config.yaml
n_layer: 9
normalize_top_k: true
n_kv_head: 2
rope_base: 10000.0
parallel_block: false
batch_tokens: 32768
Below are experts of layer 6 (counted from 0) of a mixture-of-experts language model. Rows are named router (the router's row for the expert) and show model dimensions 256-511. Each number is 500 + 50 x the weight over its row's rms, rounded and kept within 0 to 999. Numbers have three digits each.
Before each expert's rows: a language model's description of what the expert responds to; "gets" lists some tokens that make up at least twice as much of what it gets as of all text. This comes from a sample of Wikipedia text that the model never trained on. Tokens count by the router's weight.

# expert 44
What it handles: Letter m, headings. The letter m inside or starting words, such as Alt-m-ayer, sig-m-oid, km, arm, plus == heading marks and line breaks.
gets: "m", "==", " m", "M", "===", "|"
router:594453482438538543605451462390446559551464447511533518511482479503554417496512546596593427498524514563442452420563503489510569599459480492476481543461483467520511487551438499381464537511465498494466506566540549438473418398534474469459406441442434451474446510493560508501523439593561450462422484521452470596488490459468535526465438554548494429555438516550512395483539538461521606509468479432507501493385498471547448488431519445515473426471505422571422486550442527516478498487507448443524468498510454443467492483493495427538484477516572444552446554496550472520417574512576523367429603481431535462451614514460528472547567488400478506538498448558485462510454539484564367506455504540586497445496466572539538547596448528526546479488521461440469500436440544548447430533376444

# expert 2
What it handles: Fragments of split words. Mid-word pieces and capital letters within English words and names, often in tables or headings, such as veg-et-arian, Dem-ograph-ics, H.
gets: " H", "et", "H", "T", " h", "t"
router:583435448479471569530432522515430506488544476526421482471488529539452449447592506552567534530442431536533456441569463448591563542593435498564518586604509605452467474522457575518520368515490546581582510412449559559545425529440443460540498454535474513522498501527531491446556598498532497447579531492504543479547482478470519538491499514472508486535515561485536515417491424407564493377364492504495509595521490562546603440404525459461543463467497496495462558515574512522475581514503515451525450443475436499497394504557585579469527486478469598459418519550581491521537406565513489459499549486526515581501476485498394456492550509575513588473498491570579488512486463536490434517511489393533597424542438475511486483482436574507436519474506581536500532526470535517467517414482394

# expert 8
What it handles: C, I and punctuation. Capital C or I starting words, invisible marks after coordinates, dashes and parentheses in infobox lists, tables and chemical or citation text.
gets: " C", " I", "C", "I", " (", " c"
router:485462399549451485565504510531490495507472475468503541464537402449407458566557530521524524571459420571554426542401533505516466533533536539554425490496497443537457492480451457598463547591491547438559534506433483513524542413491510471590536418610391490456475532537498555466612443559523579503448486459534508458513532453467443473578447545400547396514513438559523549476490542508491592535423553465532514477453476434474431536517650472511461492487500441598486495419455617465522558433419542548500485538512442480550499527510471544551546470515535424417576422473559440539481447492453548462525446418429548563551440456466551592483491563467540509607526498499537428397484513490518443492493476443520415542473525542482422489548481570471562532484436411476447477461428453545498489501467483

# expert 27
What it handles: Foreign name syllables. Early syllables inside non-English names and words, often after a capital letter, such as V-ive-k, Land-we-hr, Be, Me, Le.
gets: "a", "le", "re", "ra", " Me", "av"
router:503466488609400433520468471538470454460567508471503557529528458443506576425462549492534481580574529511553532572495478427556464476502503434509574387530531483438559557530501468633598589460449546462486565582509513601494456510485415536504423526606491431494433510510363452442547499498488438555531542421453460523393491495469573577464607475544542483540521540477464505533532532444541480395526607573459535557493473583478464522550444460521526477533461475441477553517409436492408469564418463507559471535484493472416488483559514489411519601589637501418482516580523594479542503417604573443467447553530550428440457542442556472487491534544438480437533453512407493529457569530493398464484472504469484415501498479508508611497599527540408466422459476525437457498502619539520576500440446

# expert 22
What it handles: Clause subjects and auxiliaries. Pronouns, auxiliaries and quantifiers opening or continuing a clause: he, was, had, were, those, people, having, often in biographies and census statistics.
gets: " was", " he", " He", " had", " were", "%"
router:425481557460470467507523480521510471550430505456540525537486468492643491584534452576483544566484549473522444445494495486548582513467567612474517561508500506496426477455501536531460552493469552501530447558543451507519538426403505512441476561515502580581514497564451507409504480403427463511525452507479466531556482516597551492417516597574501468395471464509577526585527459530521513550484474497526432484529494510450583502557424503495509531485541470526494497461554511421453497476498538504410565483475464524538496450521572485500417533480585508530396512555457432416533458502386464439517484426558538630546439503474506475618554615546534361533550499404473549456574538427553468526570546395509481492511404417542533472468527510539531419509501595420584538473494443416458464539506585

# expert 61
What it handles: Row-initial pipes, M. Pipes opening new table rows after line breaks in sports results and election tables, plus capital M, Mr, hyphens and equals signs.
gets: "|", " |", " M", "-", " m", "M"
router:518456435385523487526452454552542555430518568547483518595435516581575604463550537514481400517613522513455445492482510488544549572554501520525422433456460480536518477511517469426529552473548545501418513500553461444505516553501484455487513454418534525549541543457498535544511572543428563472456481427482480526418483496568489465560502641446465521432460542436535465460623451574398579503464558414507448540485529485559469524512487543566520553514490536402441443555455499464545444568488382509468475454471541511493518470494464535601411469582388443562551546491499503544447591513481423524520568505441525428446616491554453485419472530544501475471464494506449511550522439551443554561465559532523359547478424531568475527568466489565565581491482441488445373440507575475476454491463572

# expert 46
What it handles: Name-final pieces and parentheses. Final pieces ending names, mostly places or schools in tables, plus closing parentheses: Quinnip(i)ac, Chen(n)ai, Vincenn(es), Jim(i), "1889)".
gets: ")", "i", "n", "u", "a", "ia"
router:503554560537491521488457468513533386497569460472509543414504508499613480412486555433476451474545569554513569516425442515495422503537533445498570559529411497493499476529460542478599389599555464576410389407586508488437504464521400572510523556548518511505543583500611524551425524416484501526518525467523480398483537418493521532535537544454488498491518429484636471616469494456480493494425559454605457580488492531483481543502526529532575520513540577457548577508509532461588447509504528503554557447534519502525508541453429466544462571462517439458528414552592534574462499457550490490567440466518552397498453515441458410582494485411424521456467520471556513502478488516406465544500520487598472505490498554444485524452484513444567512493474516480501453470492442597579488458582540

# expert 41
What it handles: Copula and auxiliary verbs. Forms of be and auxiliaries in running prose, usually after it or which: is, was, are, would, been, has.
gets: " is", " was", " are", " to", " be", " were"
router:469531509506366494518450463399446506483510417504534549489556486478483517558459543471424453500471478534437573497500526524479567590472526425505494436434523522511427392422568512531440519547369519539498497590504477428432548445448496478476495481543545470523427446523455540484500420524472472527570459415511602504436547549576428438578441507452559436489488515498453502531455414586542503497421468526456442418544445525483479540476552599454462606506478528546584519498444525476409592503415517514483514525428446498540559548484589493522486466526522485560430468451458429435582482473487440493483397431519549534563461534551420410468399527552472400531455519452433449438553445531519439546501535513424442457481538486446564502546482515486533466509482566525572597459419482442380420548515489

# expert 40
What it handles: Vowel+l/t inner syllables. Second-position pieces like al, at, ol after a one-letter start: t(al)ent, l(at)est, Linc(ol)n, Som(al)ia, Al, Col.
gets: "at", "al", " Al", "ol", "il", " al"
router:549508592567539498524511498459553445549551456454554521462426428482468544603594501472591509502482553564465538442549601493532524509500510563426505545473598514517609437521404413505496527490487435464441519504512541474516543496441496505499541509541456490488488508458512562551522563586560499393461512486424593567495500465565555597427429506514447444539424469531398498498480478537619475493466449531454440560547557588510514462493523445491527452503465535397474511537586441537469524440565420527468497461400522498456482418458505495568511523386495415482541548453490462416485484513492465542506474478424560553435541564508501478487471545500536562556539492500554509545478466452495570572531398593419541636491546530521561544554488511562559545460474621456515509527449445510413602562557431

# expert 23
What it handles: Mid-word syllable pieces. Inner or final syllables like er, ber, mer, ar, man inside names and words: Straw-ber-ries, Can-ber-ra, Ham-mer.
gets: "er", "ar", "ter", "ur", "ow", "man"
router:483484567506494477512529438531428430476497433396573533439490570486455463504424604560393528417405436541422507552508493503522537438550439491470532483502519518567460457471450490450538522517538489420486568501500461495453433464418567565529450524574470444435540541480480451467518460529555542493486397457557479523575491541534566437554512503474500451513495480476522451511481496410563521476549513533498447538506474576594513461426509449513391470531551421452471449577512550435523418508486491549474515515476457466506494498519506495511606529566461544393444549510500443483491473499478526484356460523495495513396500573486495537560577563505467542516531548476523526545475532442498494561520537562438466425516591551431358450439512568426506480465531440568495464498516630493468441423494477

# expert 31
What it handles: Personal-name endings. Final pieces of foreign personal surnames and given names, often in tennis or sports result lists, such as -ova, -ski, -ović, -ita.
gets: "a", "i", "an", "en", "ia", "ov"
router:507513547553542571446598472515469559561525498558458477462532618584554561510430441604463516478540545586471456494456507421585496501515424457477577500564553478570488515552535431495588525567466428434458434423592486504498506627485455493477513541545565622425573504438455424491455558540494423473466484454467476480538500533497459495481464539415572476530504460390542566524593484439556548463532585439535512540517548556519532533529478505523504553439546531574548518460514476485489472515543535494497434485465526532486411485560561535474464476498446395495511558589446499537509519518510528515461533482515535556431530521462559546514587492430501399497506529498503452428477591520521446498564590463447512477495543522529386562431573544470404486470532462386540432494521475531490477470466489

# expert 30
What it handles: Sentence-ending punctuation. Periods ending sentences before a line break or new sentence, plus colons in taxonomy infoboxes, semicolons, table pipes and heading equals signs.
gets: ".", " (", ":", " |", ").", ")"
router:563507555472572397525467469539538492461526527447411459532532487475433600502512389574562494463535559494471495483553531458449508449448488466474496429499539392407531394511470599507488536530457468490455493436475587565563613497466495450512535578501504508501529520525407387546417550564601481546577403437520540431539529593457504521508434471471436482445508493541521480518598497583506571532478483430419428495571574571608578428462456442520550466524487440482555556391503573519555429433451490547561456587523475522503559558575435608546634457579461534581483494452512490535541441480544478449575429468410542513517420431515498431548419481477462438425436532404518537531446476429404473504513522551544590461484582505445513485550559566397534466541488454536502465446552427488585533439417501

# expert 5
What it handles: Infobox and heading fragments. Word-initial pieces and field labels in infoboxes, tables and section headings, e.g. dep(uty), re, Art, Total, Born, ===.
gets: "\"", " re", "===", "\n", " ", " dep"
router:547484439586538554451517515567546573529578566425544466567577578514442498457451517435473444505460564579501560515452439577495517492465504481559473475607528456546516544495431548509421526460499488614395418351444588440514472545497488457525513500512553482429469484456440604521395575477518418559526486545440491517422445471603575490461468544460465554404469605452499446493444503431512542474566500530493496471385491510461439498572514554515460460440479465463451547482575517465478520407458388511562580588490509412475493461394540423483424556492576582434527432479479544570431458561434538492499516523535511498562470479533500505561515439549568597599497436513462417519537533462473437554505513472477473350480509531520484523566593464563428511500499417471495534529525564526512524594481409

# expert 45
What it handles: Word starts after articles. First piece of a noun after a, an, his or the, such as f in foul and fee, h in hatchet, and years, months.
gets: " f", " F", " h", "F", "f", " years"
router:475475538536484521459439541574465510519496515461544453414535513560500390393578465577517471509452485468462503529464449528482417489431493464480541448567516563501466488574490520531524501492422479591519462519493454375483577512519582503499499543422533501617508495431579366431502456434510556397531558491542435477546568475485414545430433472481454509529439496548450587506520430544513514467486491507439450501471510529561511582558519585463536549553518478589549436522517449427597477462571452463510545495522447521428533386441470407456555585597500494519523488519460427564490572477430461568523605547445487557509616465469490496569466440566554557560449485564517520500504568470518419494578474479456568444529456533546503477511461499448426522544444434548392509473487551486565437458507470

# expert 53
What it handles: Vowel pieces in names. Short vowel-bearing pieces inside foreign or place names and words: Lowest-o-ft, Feyen-o-ord, p-ap-al, al-co-hol, Mo, Jo.
gets: "o", "e", "ap", "ri", "ro", " No"
router:539498525479506537479500503593577560510536550542483505518410556464483470540451559565479526524516478535466597506464554539490457528528412535543542485618443509542573448543507500426527503560504447516501534575567448443565510530442503493538519543448486503470572497525429507464447492489470555514588572492483545573529447535492598490590436523532448513516568495465542460473553484440457430529437505544507519441485467489488509550548459435524419589493453543428503487551515385484466605482524591531539530386457535526471478457582524483548481468597503549462483469503518493553485458510526505509522419491436540443541503444485550509519493397589481499572415538564529566507580508549513478474455459407463413488520505401518538479511621553489480491432427533544481493534498584518481587472566530

# expert 42
What it handles: B-words and separators. Capital or lowercase b starting words like branch, bought, billed, Bass, plus equals signs ending headings and semicolons separating list items.
gets: " B", " b", ";", " =", "B", "b"
router:479420438543468565546473489504499536524445390504519469496511543502552482541515472545594459483537585581500495456489450490549518484526465568572531493564400475460480413513534466443458544522575532562441498528636587587484450502491501516508505514547515561423456442517453476427627531516499381581493533445518444514441550501554592506505534521484502487475527463471425533453520544476480505414542516477532549633508455527478612567457546495440456484559433518470583499528503559515537478570553447452630512451414546467496527494470532483498522457555499554543430488519550532522403506543423501588511399484526479431491480597431565479489520511519410477564523452469496526513462423574397470515575494501604437524504507586520589536477518466502568447464504498494445576505610436547497503478437530

# expert 51
What it handles: Word endings with s. Endings with s in words and names, especially Spanish or Greek os as in arquitectos and filosofo, plural s, Jr, idae.
gets: "s", "S", " S", "os", "as", "es"
router:386547458465465504494529487496489527450494429591483500523404517523411503590519531488422458525505368547598490490420537480520574464485401406478604485561527433504492562550508423595476533588572576537500584504443438460575470479449458468443518544520604566462552519558515449532485471505445507493516534572591493465562489515427501484571540534456558532436485376489482529511496546493445571528441533435516460577415422498575542618474414503449505546552459461535460456514472530479508434470472557560459538470505499570515505493516550600534476579570474484561469477578465522421446544415458531512471551420543584542586497525416514552461425513460489505499479515472536446408526511521436521495532494537491501447444513560548441500438394584449475472447441496480463573507423472500501476479502541

# expert 14
What it handles: Past-tense verbs, predicates. Main verbs and participles following a subject or auxiliary in narrative prose, such as won, released, played, directed, reads.
gets: "ed", "ing", "ated", "s", " made", " used"
router:455487475450452468468486463461557486511537568566461522541466523522546491526490569517487515566505474526496531697493474480451501477518537409611559427462486522549552454575486521576516462515486490465523413504442442448490425507491553542355537493481505474488478525461615481577471409480515496556519492504495537483490428526501464613524494440579584546489544510512528513509514463642516523555485499484440567423495471496499482520468543496602494446529570393542505482568519485494494437577499497480490492548481553562480528427560556430492455571561554483517536530477550506471496550511509511462544626448539491668566631505526523613452464470612577487443545478504401525481552499497499486485428498489527623428485384541502599471467476471531493485475448488464553570529519485522573482547536514

# expert 60
What it handles: Hyphens, dashes, open parentheses. Hyphens and en dashes in year ranges like 2018–19 and compounds, opening parentheses before numbers or party labels, and prefixes dis, sub, inter.
gets: " (", "-", "–", " E", "(", " \""
router:588508392502440461549458527475535494520558527473486413539499508402409537516479502511544541531424456447503482472497496576448481614501435582444452478476548436410586491530450511574469445490558521579621490539461492526561504433423550500583562551386469496427531418540420559449405492559518474524509438518456447482559516526441431456426423537549521440481473533530521545450481478483477502558475419530445620600426519461455479434516505533533455516445438539482486471495509480544483579549508513555462554541571435442564616471471500539557613505474520482570554459382432526552598442543567460477486449463630492492509519548504498465533451472485531528574565543406554588509435481568403442534446524513519433514513492491514538560509530584503580423468501447542506506513513436496448457492564406

# expert 59
What it handles: Structural list connectors. Heading markers, table pipes, list dashes and connectors in infobox-style bios and tables, e.g. ==, |, -, and in Awards and highlights.
gets: "==", " and", " |", "-", " of", "|"
router:533468472556449461603526478567585491463471486503465455445557518472502554488496538509507548546557516569472528502529553476453471436517462538531498507495455590464548586437513448466452574437499534466485609416578474576413524440496508506440450549426529520540420540566573521489519476486493484555401496484563475571514427490492470558557424514483410454495574653616574503557508438486391528534544524612469460417469537564560513439523421449464587460529536509643538533462528480528455542431501505504614444406474539561439548437532422463471512466493522466424528566459495505526474443544527530479530497477475508433495540485436559512563436578440420631403516430524427550563401476516510425428626612490487507432564509476500487555487494519564570516489498494597520518555524537515492500418470411